Weights of a small mixture-of-experts language model, trained from scratch on English Wikipedia: a variant of Adam for the experts, 6467 steps.
Below are experts of layer 9 (counted from 0) of a mixture-of-experts language model. Rows are named router (the router's row for the expert), up (a neuron's input weights, with its number), down (a neuron's output weights, with its number) and show model dimensions 80-119. Each number is 200 + 40 x the weight over its row's rms, rounded and kept within 0 to 999.
Before each expert's rows: "comes before" lists some tokens at least twice as common just after its tokens as in all text; "mostly gets" lists some tokens that are sent to it at least half of the time. This comes from a sample of Wikipedia text that the model never trained on. Tokens count by the router's weight.

# expert 2
comes before: " the", " a", " to", " in", " an", " by"
mostly gets: " was", " and", " with", " as", " but", " has"
router,176,224,49,214,197,271,236,222,212,236,190,199,182,178,201,241,170,180,179,142,182,130,160,151,222,231,275,179,311,248,101,211,206,185,220,250,166,245,223,185
up0,191,199,176,211,238,189,175,260,197,227,177,245,247,182,165,234,165,179,208,243,192,204,188,201,216,148,210,207,211,174,189,145,215,225,180,186,176,179,149,224
down0,239,51,251,253,157,158,173,134,139,207,264,129,191,230,176,200,179,164,276,239,173,218,206,220,269,267,132,178,198,186,201,203,138,150,76,197,227,149,180,244
up1,231,197,213,170,135,182,211,290,144,196,208,221,219,182,261,193,244,195,201,232,235,235,218,188,113,170,224,239,197,241,260,222,175,167,233,205,164,192,186,203
down1,164,194,231,258,218,236,236,213,198,128,96,163,156,217,209,202,139,160,127,185,171,294,216,163,220,251,143,183,210,181,151,202,148,219,220,201,195,187,200,181
up2,186,196,204,168,198,174,164,257,183,229,180,153,256,234,227,241,188,260,165,232,221,183,195,222,171,230,201,224,195,100,162,207,145,216,198,240,153,214,242,134
down2,190,157,257,184,203,188,232,271,210,224,235,170,182,172,177,177,242,177,219,201,221,221,135,147,137,178,161,204,192,141,223,209,202,189,242,150,180,306,207,192
up3,160,218,187,254,243,216,168,191,232,156,213,146,186,189,197,255,223,245,197,240,127,133,278,247,202,230,275,204,199,151,143,205,192,209,226,166,150,190,235,225
down3,195,73,177,235,210,164,212,230,229,233,208,199,228,160,202,136,253,168,216,153,221,190,144,171,226,229,253,202,214,205,160,241,251,186,163,254,222,137,215,293
up4,227,303,207,159,234,159,230,209,203,164,263,182,207,152,220,181,195,206,199,213,133,149,158,230,214,247,196,144,236,307,202,247,229,203,259,240,162,272,205,173
down4,176,177,184,209,143,190,203,223,163,252,204,203,251,179,152,133,250,204,225,239,223,179,198,212,192,185,134,150,172,155,271,183,173,288,233,211,190,236,288,168
up5,251,234,165,253,245,234,140,213,216,200,236,261,135,208,219,231,188,244,157,185,242,125,244,225,232,188,197,218,199,235,227,177,245,219,229,198,172,187,198,193
down5,236,258,180,241,169,206,249,144,268,242,285,89,255,107,101,176,194,238,218,206,163,192,143,242,222,247,194,210,235,231,204,228,214,110,183,161,198,175,134,221
up6,312,117,194,237,199,167,194,208,105,192,250,175,197,218,244,182,167,209,219,204,230,181,208,206,217,84,172,181,161,171,219,120,187,231,211,174,184,212,236,237
down6,191,187,226,197,133,273,165,177,187,212,143,255,234,237,163,185,135,243,173,169,213,191,239,176,216,199,108,187,214,237,234,211,269,196,150,177,212,231,146,220
up7,183,154,215,207,112,269,216,260,185,249,239,239,145,189,176,183,182,199,190,214,201,214,152,168,181,155,187,251,230,177,243,160,124,256,206,140,159,175,146,202
down7,213,186,210,172,152,244,205,256,216,183,187,201,131,227,141,262,184,202,154,178,200,173,207,203,97,161,205,112,226,267,183,215,124,206,179,221,171,266,144,194
up8,232,236,188,155,231,231,189,233,184,314,239,116,185,225,193,109,155,234,259,240,159,146,177,196,249,149,242,172,207,157,186,244,217,175,131,159,148,208,175,175
down8,211,159,268,215,198,170,281,234,200,280,175,191,210,208,207,192,126,152,284,219,162,197,155,125,214,203,280,239,249,219,215,188,270,215,192,207,168,201,186,180
up9,252,192,188,186,236,186,230,229,192,182,207,280,227,262,177,150,277,157,184,165,144,121,180,211,221,276,214,233,187,217,127,201,211,258,185,137,229,172,238,171
down9,149,16,229,172,170,252,211,165,212,226,215,206,242,186,232,190,141,233,156,229,215,153,184,217,186,225,284,189,118,190,190,211,237,207,183,223,184,113,148,225
up10,160,176,201,171,201,267,204,183,206,178,172,183,236,261,204,144,234,215,102,213,192,165,241,198,159,179,112,213,261,250,221,107,216,199,199,152,200,151,232,243
down10,255,11,189,211,161,206,158,225,173,227,199,210,202,225,219,222,117,188,187,235,165,135,194,210,203,210,181,209,211,205,164,165,227,222,121,255,210,230,204,190
up11,160,284,173,176,172,192,186,206,210,160,234,159,98,184,321,207,205,234,102,118,191,175,168,244,210,231,189,238,202,197,217,208,124,251,239,182,189,153,227,213
down11,142,171,146,176,161,191,181,193,201,172,259,191,174,197,230,233,217,187,152,190,207,265,209,254,190,254,190,222,177,189,145,178,192,206,240,209,239,166,220,176
up12,257,259,221,212,145,295,207,213,245,274,260,226,210,193,276,237,158,198,279,336,191,196,204,229,232,205,199,146,197,209,149,140,172,265,213,267,219,181,227,186
down12,247,304,223,194,191,189,150,235,185,228,259,214,250,176,163,282,219,189,206,170,191,245,255,226,257,229,184,250,147,160,236,183,173,168,209,178,222,196,196,149
up13,199,211,201,278,239,228,246,230,201,188,237,255,160,278,270,191,123,185,128,194,185,217,249,205,223,195,225,185,144,226,202,203,242,275,135,256,180,223,249,182
down13,201,303,63,190,205,205,214,176,222,191,202,225,313,129,155,130,143,185,220,211,228,226,224,218,190,151,170,226,232,180,231,148,113,193,208,144,164,213,172,192
up14,129,237,230,157,138,203,224,200,148,194,166,246,221,261,167,229,195,175,198,177,144,258,226,267,138,223,249,243,183,194,174,206,221,229,207,203,228,259,223,199
down14,174,8,196,212,218,187,201,232,219,216,273,153,150,251,194,185,117,239,173,206,157,291,139,259,212,191,228,194,156,264,272,224,210,251,121,194,232,76,225,243
up15,168,336,220,157,191,155,309,270,198,230,201,304,177,277,215,222,187,241,190,97,192,170,263,214,184,213,255,164,194,213,221,266,212,199,178,255,139,189,215,102
down15,212,240,167,161,193,233,206,198,216,242,235,238,254,161,167,242,140,232,285,211,215,157,276,168,174,214,153,166,173,136,235,137,182,171,190,264,215,213,232,151
up16,226,263,150,165,103,221,143,239,158,206,240,181,158,233,173,190,152,198,153,166,181,204,110,226,200,225,192,233,213,244,152,219,260,234,213,206,168,243,233,215
down16,162,166,118,216,163,159,158,228,117,207,218,177,142,237,166,192,160,226,166,216,219,253,166,224,213,178,217,207,190,235,215,215,209,283,222,165,181,213,206,243
up17,157,269,222,152,236,194,179,171,165,263,281,237,207,174,237,191,242,235,237,159,123,164,196,251,181,193,225,237,223,261,286,164,179,249,169,123,219,201,182,315
down17,192,281,197,185,236,197,252,170,199,252,222,204,154,135,245,259,238,220,251,145,276,180,246,209,263,214,266,203,171,210,155,208,261,157,288,182,196,313,214,195